From a checkpoint of a small mixture-of-experts model trained on Wikipedia: 700M tokens.
Below are experts of layer 4 (counted from 0) of a mixture-of-experts language model. Rows are named up (a neuron's input weights, with its number), down (a neuron's output weights, with its number) and show model dimensions 0-191. Each number is 500 + 25 x the weight over its row's rms, rounded and kept within 0 to 999. Numbers have three digits each.
Before each expert's rows: "comes before" lists some tokens at least twice as common just after its tokens as in all text. This comes from a sample of Wikipedia text that the model never trained on. Tokens count by the router's weight.

# expert 140
comes before: " to", ".", " in", " by", " with", " from"
up0:451514510513467509487478534471493478480525475527460467521471535498455472505500496535479496538483509510496484489489502515487496498454536506493554486491527510472477461474462471492492473502519435533424503485465489505508495519495474513517497503520532517531475522472511528515473480489525506484534485478495523462464507470499529490510481472530496520473426467485535501472549519478498516466463499504491476535473474497449467476496495508483562507463476467489519488468523547489486460507537493530466495508479478500510487493505516524504495486494464532482501500504473539504477482466510541493
down0:520442466507499430461523490542512500516515443503503501546510482509488507501492486472504462499518476499514471513500462508458492468502489480511507479468488492507531512470477511502510524511553508471493507499477476534503520469494486472501461472453515497451482478494479474526495468468531548499471518445502516469460506507511505473467546499441496469513490479471492539475491495491504489503458495503495487421547510497541504508529495494456511453538512525467473495519485492501513567498500543530453469475518487483467515482505522498528487499527489504506498523501510533514499519520518488483
up1:486515474529506476477489494479523497516508538498471466504533523449478507483485520485485495525485546507494521529507493448464513526475474534468488486515529496466522489524524516495477504506475506537524524508525513503556457499494525522485519532497536484467522484480537451488493502498504492529486547521473508491516489462495498476541507505508549499525511456502490484518451507498507500495529503455467537520477482535475469550469530494553528514493512510474514494487501550501482482452495527461541501500488461449509460487506440497521512490466534553483472518505486530472471456487469504487
down1:450492555539465504513506502492507503511529475493528506494473506548483474472468540530500529495521506510485532514494512533486488496498487498526548464464501509473509501489545504499486498499532455477502470484515521493501522500487452497496526500527508445529484471533444508448521534479491545539521477528492526482493510459489531508484481491493483469528484467481488501492518536481501492513446461506531487438482537465520488471511462471503467561529503437508486535527482527520490515507477526489536534492529525507514537502496539496481520501470481505449500479516531502473506520530512495511
up2:553490528444503500491499528540484508470459479520508512467469476494508525494533479505541551497468537449491537519515510525493477468525517530474515472526483448491487513478487525510463483501494481448485508498481523510523503526533558461447482523524524528495509523514504505512496516487485456493473464487542479508477492534498470516505506545546502493469459522538450487538514508533515529470526476525483521513513477489472473506535507477552465507499519426480523517525515509522461515483487511475507516518460468497519486497496500528472502513512515492496491498518480515526511493469477528527
down2:484559515524443500533509510475484508515496507501515484461459508519525503496508502515466475494471525516494545484515504502521513520570478470495477452511488499495498480482490477499515498532504466496468552505434493497493437529523514534515482543489469463479555451514484476462523536494480500504500507492446515445518512487503496466512512508517529552537515516473481492521475484514502523493498513516548507472469460489485484497492493503490488523481479484500478484484480476459533485490488524476483563502523495532487502500462546519511495522523457494448524477499548507494478471508502479472
up3:469511540503512524486482559488506482577506494462493503505496489468522478506492496495489525494478503497493488504507489498469501488499492507531498506509506479501507493484497508483504497472496511490494482516544524509556508497477506517539498526509520483509503532486530495560529526450486505500512532501532538485435478467533513490489472521526516495509502553510509519459484485440507446517565539473529501449505509459476523496482507501503483496534454494498494517527530473524541543543533510477511473537506519487525519495484492568452517556474467468501497512517467491491527479511515510454
down3:508464465486517514517506516473473504450527474513477518477498435504507506465551494519500516454517472489486534464542532500499488493467526423502498519507548521488526507480521475500450504536479509551566501469531498518466505500537490513474491504489477525537459514511513495481501515524518548534476464527468493473516538531492503481485525478509500535545518464485491524508491527528464496481479516487508508488486499535457510475538496513487519517517511452465490511514505500460461505503452507511511518507470489490496506478488527470529543467543496512496478480477489529519499510496443497497
up4:511501518507494490477475499483518529480494478468448528512498490468443514512531513532527494490497462468516515446467471477500469539504509507500521515473520513513514482521464506517487498523513506497546477571478523518474514516504491460476494494506505489502520520483525471493467537482559479437542491503473505485472514483467493508521489478508498503531527473513486492474464510520546531520515469530587496526474509468517520467508492511509546503465502452491500483496524537537495467512526486482532483466522504451439510462473528491496480531497468482483469500482532505502508460498490499476
down4:464488503520510494494509500540502502542500447485498514489532502520427469460570500522494548507506490494504481483499490491497502488533461523520501474479529506493523483468542485508484501477524551504537508485478505471542499476511490491508465509474474514492500470492497485489477464562449490514458488478517509466517470493479508513480509517538523469508515451522514568506491500497498523516447484518510537468492529519502478538509534516509499477508501525536536499474476525486503484516489464529567523504485500521495497504512485497474462497503527468530481540478543526504505514568462513529

# expert 109
comes before: ",", "er", " (", "man", "e", "'"
up0:490521462495488492507496463523475509504511462521485495517509525475520481566472511509473514521502503485480521493499430521470495535471516540508522495514497516494493530483516492493468484521479505493488520527530455492459522516466514510516473494483491481491501504522539469509454440499521500484516503537479455523459491483544492469493501493509466520479504448500486493482463494520496507542529490495453487463487503537484458500536503498490494471472480482481526510496455484532473514533495511481501484509488417470526478529515516476558537447546477494522520468462524516515490538514545489481
down0:545487490508498483524491520480480563509501542505523511541461506522522452486492491498508479521473497461524479451447502427531485491479538542477508509521485473515516454495495506495497482485504513502497535511507508508495517486455513505521479435450487489510520508487453506517487516477532506459521493530490518473491510485466502469454553506499475489529537528540533520462499501489481479529466496465505491470491504538530491482493565519512481510468475496490493526504460515500516490485473535527490503487498483442463510479517449516493532448480501510529530532513499518479516510517496474479
up1:490521461489497469488477485478547489498489510507516470491507529504500513490491472552499491515480562494474515476493536497509481530536507490479534512494508486504500530489545467441494552520508513469575506465519442509534505502532509510529531531462505473523520492526484513500516536477526509513527532491507450523499515456507499503501505466457505506517554518462516512474477489519483491448475504528452490522483492519476474483474499506512483500511559499479476491502484520502495496526505474532522516469534463479502506570493509524495530506437477508477487474501524477513528494507494448533
down1:525511513496472481497488464472514500529503461461520507455452484505489489526464457534503444511537498468526500486498489472514522477515535471480501471495491479489505493470466486473489490502446541514510510522547507504501493521539540498483509553515504494543497500502502522536537502482497517510511485494505557496482520513509510456523519498508514507516520462526471534569483527471516497510484514473522501531509477464515463470474495542505488439513487496543510527477475489478574501545516483529453492490539539528528499495481513512512510480467532526520471491492530529474512517477495473465
up2:459549533530479522509453510496536486496487535533490524498499444524507538556514460495496492483524494473487518524490492524535502487479484466523521514478528460514525497477578498494498533500503508473526518513511501486543528518465524552526522513507482479489461479500494539500535478447511475524471456451487502481521506510478501502483485508492521469512527504496514488507463480525536488484512507476494492490507470496478476526511480563436501530531518507536529466515532522468522506482457507477500462490516524551481484480515524494516542513509477531538489536499497499501491469507485454509
down2:512494498520498540447514529497515501553456514525452552520489545513500549483481486523505552517464508521507488509488525557531524453519496524517493543471534506527531500469522544493485514496516505516476478520505489487484496479460519446488455481477564526511506483494544527447517494537476522499487476511504505504520556504487490541518462580500469506491502521493507520530516498476544489500487471473493468506523470508518485490517512483489482495509512516484499537493495518501469512523497516498499458516550474505480526483482466514523519505493532535462514518468502496489480468504532514480
up3:509507490498525484472494507505475552476525491481500516488508507523449506480535520436551502522552515518504525480518482502473470494514492492532523534486518509461509557490509496491523458496507522476494474458502479472521480509520526484504474515454509512532511511469463519444550512496505506484492484454481487475480508512541476548510468484478514454490537530519488459432525484487497474541538531520522457475477492477496537503518530494491519461444509465484536520526460462497509458507512504504493509474509489542480496491500493453481515482506517504489496515525522508510510510538467488541
down3:489543475474528496502479533506487544482540483523462541474528488437501488501483527488493512508476452530529485467458512492486470505484479518485505508492509520453493496496498491533538476515477491496493501549500553501488464503503475516534537514520498511495506445501503468504472502505532499508467506485498516484411488509505491512549518525496476450513485513489472522500513516495514483507516490569512516466489480494480509498468456485455501483512441546506530502516481470504490469509503486506491472498495527552490534435472492518519527476485476475529496513526501513518487471557467531507
up4:500477525502533490501505480460496524501505536515529481511508517419478471503547516499492463509521536511523540494538474489516504464497525474535463480580480532498458510488508486509500500505489542484508481510504486468481493516472473482454510485494497484574506490491490443497481525478520517500529495492484532496512453540482508478479472487483489511516491500527474482475454540506433507516478536459513514506535493485569479474477526482498468479512449519505517509525498527529491515530502528521496487522490475505477485499479497481534475518505546517472504475514475470528473505507542489520
down4:496487473524441504519487516467498547496478499449505515527517540523501479499485485504485495501533462519492544515517502501488472488531488533449493514459497464579522498450485494516542472509493502531509489490504466479511502529550521532507481451497466502507508513482526519517512511486490472498504518498528501497453494522521525489526526529521445491485476490470519511525470546510524493504494491493480501444541522511460527480545492483533509548466460493483489500466513505518483525451534515495499504548505535502497497486510430497484498509492501449559472515485506517514505483537472493495

# expert 89
comes before: ",", ".", " in", " and", " (", " City"
up0:495482497495515489486475510489499463467504471476529507491504536510483481498501484527517507475496499497517501451469488487503499504507450456473548449474448524501520503491503514491482469484495523474516507510488504491484510505516463476522495509471490478516509500478513464533527444502476530508520484518494521431476488574503499516522465507506500499467460425482465510461499542473524471491502488568523493493513497465482517519547497507482497526500524528438488522494486503498467490546501518483513478527532513480522507493506557461538505506476522491476518555539486514528487515526543544515
down0:491496481488474497464513509458505539490509507466470533436493495487479508470479498478520494492521468550478424503485513463478522521556523504482467523529468449508520494470465531506519504551495504515556441556474470489517518458512520453507487501514536504531496449487524513480498512500552493474524523482533507512505506495528522571521527524461515527521501484511483493518515501515498498529485517488513501521493503472519517502473469528493498480494514497503481501521499480480483553533561508530488503459464526510507488500483494555515506508503480500525468520471474525501479510479505512516
up1:520515466514509503510516501540551494486490485491474482498501488472469502476490498493491509502525532507500540515529480488452500491504462532565498509491453501530476486482477485480498485502477494479488472519495503494497481505489521469558471514495467521482528537481511528465486503517494503511514499484489491479485485496562492521453497480475532474503495514503506484521498514455521544542520502475527485422476584506492464487483470514483478477504482561468492474481546491521459536541473495523498471480522512560489484489533501520512495552553496489492478526501510512514449532486494462495
down1:509465511538503486526502465516508556500514479495531526527496458529487510503524500519504491500480510496449485497466499503478490517500556475505530510498503513485494484513541479461436473517503492520547494537528475471489507566485488531569515514492511463536504504499506464533535508515483484510491505550488475521515470493517483476514487502520537502569520522502510454467486460500487497475489515492489543470489505540564510499527490487547503509495505487495502474472545527514451540552528498468494466471495471488519492531530473500531538498473503492495498506490481469537529476509488491472
up2:477518505467482439497491476471487490484545527482448519461509495551534498479517496498551533508507457486480513516500519510520452501474533511511489474513467513527503511536483514521505513481512544475419462535475502504538464499503520493523478458511505489483527504569527510521492464482521508477526455497450532502516551479484479457467510556525478527532465487513497485499493472545501501503480529541526488516488503484554525477501498496510506500461499523526519481509496484483478500512479467515493504521500467532512462500481516498511537531522526501503517485465463489496500490502513548508
down2:474560470531500513501509479487471503492526494491511491505469530514505486510485514516531498477517512533535515469521488476498584516512518508498492482456504524484498498509491503470517515491492509519503512498557480497468537512548517500491493554538496485546491509517481510486538508515500516509491531501499467507544506474498488505533492495509530514506453513486493488425477476500483514483496513532507507503497502529474512489500469444529477478464534504505476549512508468480464509485479515488531491561456501511541443493497447531513522549495519499529516466506449562542468541481487482503
up3:525475525546486502494540487517501513422523510508495507548475492493513495485499471474456504478495512477515503490544502515524490511509466490505505466476504517451560470518524490530524542477516490509556530523490498447503516488516497489502485456521506467521500557483472472489507517483536510506483482514465463471506475505508564492548470500501465496444543540467473498506495473513551482524471559470493495504458485512507505512505503499490484476547541504501526532462511498496486502520502493495473526490517513504486510475493498463450528496526523528485501472479522469478450488481508516481
down3:532468532504479507517511505444500450505480496482470504534454484482550484454475501444453493484470516513450471451498482451542511474515478516483485519507526515500513496499557506467496478493527527482516466458506520466491502495525495522537492467504445490520525507512543530438493487486502492491454528531506459472489516475487514475501474487521504486535485513501464534478527476507465512531454487499484518546523535484484540530530507496494518528497502503469465503507496499520515513550524473480469503498525533499510516436503467492488516506518526513533508480491492533481522483504485508482
up4:526497526492509493516515511547496511524533527521479489541472537464517496506493486543504551510560502514498498519501497491489468494534510514462532525499509490521498493438532499485457544458478500525478495498503519536538468477490536507463463507519502473531497505523504494543514479460485478509488509517516492475509530526482533513460523459536535472468539478498542495472475428471481463504531497497514479470515471495500515509471553506491496493480508543469526511491491475492446493495484488475503532503510497487491464477436493499491493494536470458504513461464478534495489506508455491461
down4:454470484534485508498542508500493493516464514517542497473525491490492456531480487479557526511545466521519480556503522552474455546511521512559443515497477507504467494439509488503486481500502508534499507540506447477489507505462489490502488496471542484501474487468510484511477521462465553516536507462465482523512518497469553534495525514479460504511490516493509538507443546497518504490462478480499494491516471482483494512507505512468528522505502482469451468487500469500480528514515510505488514500506524509493514516475511523499472480488535484521511527530496454525545546509492491492

# expert 131
comes before: " to", " in", " the", " by", " on", " with"
up0:457477483503490438501447492512465525483484491525488492502481462491518507505514522517482519549480552504515482518480489441508533494547507511467483524518489507491550478519527534474507488500570519495503527517500539499503487486501479499494481497481489484510494514500515511508493521510473526526510486483492441449464487492532469500481455516502505495532561510510548517561498546431521473497493457515492464475508493500532540487498502522481513472497535515477480498507471497509499500477498492508518527511495514463515452476490537474475503498518526484504509529447498443504484543472504474462
down0:446467492440503524457523458497445508493506515453515511495555506526471496493485480507490452508471472502520466486446485450531502499491531446509524485486493488516522488516472508479522507517510495495505525516514502482522511474493511516485485478462495509529494501509563509511490499522557505477517472511523513503547494550472484502529486548497508495540497501505540522498535541507524469506495450474479503476549530504497507517539504478472491524495499484524539456534474446500465466511456499491529520551497533488490496491495488471513520529492461493512474528476531512526511534491504533499
up1:487444507503509555480451550502494510463431497480527507520497482528450489561512512506510477480484478527478484486526460539510494514459516482532483532480512458469506506464487462499520527540521503479533499503482519505522492475519470529463494502451499477474516451462486522559470467508477503531474474491520488491469505471525475503525487514488518525492534485506492466474495499519495502487513450493511527461493485461498502492521503519494504505504494496472517470521477496492474517454518479502495512497477521474517527480539524480530488514528480550509505510485497495563555519550535518516
down1:523502473491545504498446516515539518481499493514541515489481510476489540541488450503489471508490512502503516523503511507493518503467484510514516500494522508533446495481551515496463534516484483478518509567497497510492502505478472464495486506495525456491532530478473536517468493483487531517472495493532515525520443516516508535478561475539491501508518495447435520487536480494506506485488493516469501463530482488510541516483492503549482532497505554510546481493514547506432565478538508512501467504523543473478488495510484555528478488504508518499507541494523498501503505527486498511
up2:482476527511510483483510559477491501578518519478519504504489496510491508489549519494510499504511485502487508526454467460525422500476477480471517482515523490508487505509464478463458516529466513481481502524462494487482489444475491502537459503507487475506560485486478515533462476482470514488499496516512486537520528507533515478497480464498495482535533477515496505484461534497517534504527475519525539477545504537514551468531472504537504520469508498505496502493475513485465559491457526468504478440539524497547541502499511516548483485487520494460508492521517501496504511487526483493
down2:521495529502506517521480469521492524472535504473481471556496509467469536473533532465528427520491469508429514503460475523499497486530507526497536469509514481560511510515460518498499490532540506537518494496469483494545506492460500500480461539503505525486463496511512523504479506492504502515473494510509474499510506488498497539475517527551498481563490496506480520523489494463527524492508515486456502476554510467533484537485493510513506507548504502483515480523485493452491483495505469484508471454506503506473514470518497531438506460512508520536502510498495547471539511510439501526
up3:516530489517497518514482514508452539469455542501500525503497510492537518525524486505473455483535479520485503496499490487549510534566514480508496518496480511476457499502476492488504481507471513502503481525433483498546514483550496469461515507530531497511503523482550458514481505476549528553474479495478491481516525476485488517542499486497496495540520512509455506482503506520493534532479497470485474499494487551519508482498527511555549534563519483529497477516482516521498534504471510494515459509469468531489497549448493501491537500511457490469522490461535508526472506518512519518
down3:494486525476474492489512515492565523514482442507499489499478508491495476508537514530517584482470505469516460493488523512484483511437467487506503487514502488511547501499490522490525538490513494466523507510542494523484497478460501525526506549481502511529519515504471524471505545544447491502535466499453510466490480506512472509476496530478510520489459543516506493502480522489489478464557483509521521472554524467502500493475443515458475483486486524503534510524495483490481452518503530532515539503498490528504529519475522504534502504501519488539502509564499475498478530524487451496
up4:503517497541474544475508557509487506517527490499512465466508503461437542458454510529458469508526488533485513459500495516503474494442492468489484488480541488497517525507524490515510460449481511522518501486528501461489474458498491483536512502476530506522491479488509488539504477488500487499506508534514504507461488526484489498477460531472471510493466521484528474479480517460472476439501519518445470493542486502471505512490539530542488527475463467490464472536520478491499561450492504518494502513507517517499460465471504477506484517492479496518473457503485490487514485533538470507
down4:497462493496507477538465444512475505491457521498470508555473471459513493531485505529466512500498477499492532520467514487474519510538487456502542515521536526506480510498473473495467501493553503480474476497489486523471472530497456511508491483510477460515522499493507505496505511452481507476477556507495476519530548475487496507491500468531513523499498462500485463427466534564518491530499532441483477510478486489513510493466497519523541515546520470494457485510513489512499496529501510522506449536489528511520488492502527444487479437517499512498481499532494492465496484463520526489

# expert 179
comes before: "\n", " ", " The", " He", " In", " –"
up0:476501496488528502465516444475541511460477496498473549503490445494518484505541493483473470554501506502498518555494508490532539480492481473526516463510476476506513494541461464473478492471524494514487488489536476493480545474473493466498497504469502523495487543456473465446504494496526497488518434497508533540505504491545498516527481498470475505501486549484499486472486541463472450526515458470510505465511515508510518497481507527474479490551479461502512526483461519521521522481514481538525502508478490482535497521514453485530511507492513462515505529504519479507519545452491511477
down0:541547523464523444514528500500480480490503521519547515486420526480510494513490496509496485482479484547462523500526514510486482507485543511485516480473533526479452481519497500503487555509501472492501547489553462489514481492546497434504494504476480466505467460458504519496507499469464529507442508493470511517507527490447478474540479487530519491521482460474501485513500486515488520514473543470507497476499477511505498482510452492479492489472519499479494470492519518469503522446468481508473508535491530530515514453467494509494493499547498552486501490494520480526464495498497540473
up1:470457503502491492496489492500498510542492525513510476544542507470470496496486479511480440490527508478511488542514523517514499478465454443483508517469535513523516477515509480478521487523493538521479497509502510536480532500510443509512421499487462477498512498512525532471490516537460503497558505499497535519479478479525527510527543495509519489520444492479493501514541520515458503513500440484512521521515488470529503506471518483504498487519484518522525538466488563513552524496524493521476479494490499514515540567492465506477532487510520493497487525511462515510540518452509472469
down1:495513430456530511516508512496473471508554508472494527481451506579500481493471509519467524485446474500521526481506473489482458511557523490465528524461538538511480507518499487495537531486496487457488507487512491514503481505518511492497497516492506483501492522513504506472510489470510495536542430513523476506480489520485535533473461479502488480478519496468523464525477475517525514494471513476498503529526500498496484510507489468515444475554485473482530463469493497519452477453476505466487512535530505501506507499450506479542485458480518490539540487518501498501469468516476516488
up2:496490473569510507451518538489545479498519504481496502503501464481479505503466548505540482503490460498477463508528516472545472481541465471507508482493519528499540463498477495517486496504544469490507523501477486523491550548497490515494453492473510521530515527517505479556501471474474457506551496491494483519510493503492505532484511484478522494520515475546524449510493510514507504541537504525520517551485547554501503458508539471476536535516506538506489524465487519486559516508516513480446484507475536508513481520455483496480472455495483524528521505506507494519507527488515511507
down2:545503499511552503506521529524497540513524475501507450497511471501500493459456527495509508524490475446531463528490511489485514543472513548526479493486524497480517460478490506517505518523489461527538540470472472499511483514521513545506511491447526506500470497498527520503442476532461467502484502486485458482500495570511505510530499537488504452520460503481528472494494511499521496478553495519535499483475539507486523509511512539502476470503475496490489454501480456519512447512527522505505505456502561500491487529529495535513492466498489506486512501504529476528486542492484435507
up3:476482526502502500519498515470534559552493523470522465511505501486497479526496443513549507513524498513499465502483500461487522504503514485447487515498480507484519479504450447467517529469521464471504508567494510478501518483484471500510474534471525512526483481536506510498551500530533505519512496483523514452471540525504483550533521470490557471496465488440467506448477464474505501533486467479519528476502490487473478502445522504503497486476504468499498485518498494529479496446490522491543498518492549494502475465491494536517517547476497497492511532538510473490500507518481505510
down3:513492506485480500491523507504502488513489466497531534464514503506469525522471473493476478473516472547511483464492479515524500462555505459550448551512485505505520482524435513492516498511531514500494513484478500510523525537510523550506555484484499505522500524514503501492524510488479489498493518537526491504471514503524486468530535522511500483531544472479470487527519493571475477495466480493542530529548471537450490498504504540524499490467487523506466496475524497539481498528513571445506486448489525466519524438479522494484476523483531522507484514490481488513523513501507484488
up4:522520473536506486490498534497539483498444528495520523512485520521539549466514510452498519499515524464511469492505522515502459453497514497507447499486502505524481520484528486501499463426519530471478498515519479529502546500493531494505489468485542461472540475490489518534508502482487505494524479456485542469497443489463489474482486492464556541495505479511490513488516498491529507483510517485476519518486486536496471509502496474493506521526508445512505540513461453446467517504490465480489514482509482496535497545501499484471467483527515497468546498488539499489463494466490448538
down4:484488469489523488513486482486468544493475542507461521526502498504495480514488459492469508483492519494509485498514473509507458479491538482518474502501486484469514475483488489520439490484529529510462485482479542550503471484464477480517541526502479538476471476504544532534504499545482494500482470488473466476512463463486485503456451520495522524479498524451499521525481534468491528508461529525532505468550520512468522495540520491429480486538490501480520508484520462492501505480543494491503522527468511494491537494528514483460506476496454523523525482522466493482494505459537437498

# expert 170
comes before: " ", "\n", " —", " 1", " Succeed", " 3"
up0:520488479490514512475518506495499493522500478487508496482500500500502512505504452504510504495492460482484542514514534491521472495525548498442473507496467480498535497501497514542494471480487497532458480534523519480455489519541511543515474515509502528489494463545440535518468509497493482511496501487459514525539507479531513532511539492521497472564476493453477500474518451508510509463469514558518477507551508493516447541492503475477472492465532497476499501527517465534513456495501483534504486452484489537537487497487470470515459469498542460505509515524497519498455494454483452486
down0:476472486490482545456515521480498512512471494506467521464530449499461509545513488518511495451534475502488522488481512456468512473530513488529475492509506466452465476509521519493472540506509520525478496497514521461512522486475475513498512514486489509492508503475456560516505446462538497521508506484483513486497516500488488476501528497510519511470527495526485498469541465448489487459516537485521529513528477482501452528486480455469476513521516476467527516553503464526492507491439492499534470503440461503505487489486528454519440487520484468480487493521513512542476516520496526518
up1:503516493494506467521492472524495475421486531484518563520515482522542496492503519516486502502492517462447502516511510446500487484498510521536527509492482504504465504486509469477487538482491453510519501482520504479522499463513526496466492511495469481522472492502470474498522503538483498497535532479483436500551467456518480483469466530507530521502526519426479495502474533515489523505458492522499471490493470547508483500469501498540502469497507566485535507518478468496531532492500499542488547463486494527453487503498533535512462518506527493524552488514462518532505517503498490521
down1:490500532415548490490516495508513470556467486468489502472509490489486505482487478483514509527481497474525478462511476491460529565526447480486490521483475567483500478469502477514490488507512486495512496489526512497486477465484473486516487484504507496553535503476533493511514432483559516514471465517533502516515516497494495512507500488514508487539489518524513503500548489490493508539513478436494467493499498499462489505480513565518526511468548494531486472500470468485462494462528527466507497513509494477527510489521501523450527515512488479508564514509491506497527532515538466491
up2:481525518521517492499521483470470531463487548483523502562504485532494463515507523520523541470505504533532486475493497530520541480515484535487499553521500503502525542499451512511491493497498496489523483507527490473485475482490508526469497556477495553520519443501510500519534495517538455546484547505464503520492498454491495473496512521510501522492492523485471544498493510526515507484473483485489491454475487517486494510534514480496506529542511448503488537524490483513512540525495475509481504470472418548511539505514520565460482499512441499519493510478504477502507525480476522483
down2:472496487495540529498500527497473520516526464492527506527469493535531472508523485567513486494519511558499498474543495564520516502528455520543526536452499488500479457514502478521526465515517514521504489452515526505477527482540526455481485502522525492474482501502505495516502569509481527498491504518449495491519488540528504496535478479493497499498470544468484492532496491549481457508481510490545485512504492546458515476470500501493492501480490509505527504496475457510502542484495462521509512491457491552491494581502486509468505478547474486530514501483534527489468510504492506496
up3:505490531504521544514507525522528503532498506505564471463520461535493461494485501484468513492494523488526518492482488477499487473479454506525527508528505532478509504467515471507512540527517506533535494520493549521522530494504530533479486485498510499523529416512501467502495481517519498549491476490492491511509512496486463468479484476500512493530522531482454544479536476512481467454512484491449507497469504534500508445475524445486539527447505514525491493511547501529468486515514529538514537511452496518516490534491531511517508531487509539508470476544518465488481512478524464516
down3:504509447499509472480506502514482509491500461537534511478480508490513538499498489481515505470502484519466507455507490507530517460470540519532520469510500491489520465527527500566489543507535492489526446498463514506497526504508497528539466486528515504531543484510539536470547443479480525491534489516526482519523413474447498454531523527456487512517500471491513501458466509498487535514526490472483483465489531524465511493498533510539531485509494490477487500520500492481503494483522446499508480494519497500527470513517507500509492540503527480508489472513468535482518490460474437492
up4:476490511529451537495475530508523497529482464513503496497446457477531500498504476503453501450500489497479451528516512489511496500479537518535482482465482520530517519490487499481532506511518455491504538508513455489551498514514499507480493514504493486483487532489530539461527467497518503490494529487495536546496466497488542502518498468541534509539565513514527505535496546463485507526460501468478492527463473509490490491488505503492542500530493537474486502489518456494512482531436485501478483516504509519477573498465498474474481522548500554525535526541487483499497512482515469512
down4:525513499493511507515527453463574534453506511513502558501514538537503466533546491496531459487515511485505532507489519526480498532528480478482493504495478512489499535503483496505516471503495502482484480486514508495536495490492522487489483487495508532495488505509487535532568504517497539482510439504512499490449500496518487536477512470484521513491459462490447480473567503548496482563462469490517560538499528520493502510536484523474503512512498501538531501481496506476493524507563501530537518509519476494512498506486482527517457526502533461518544482509517492476468495463478490499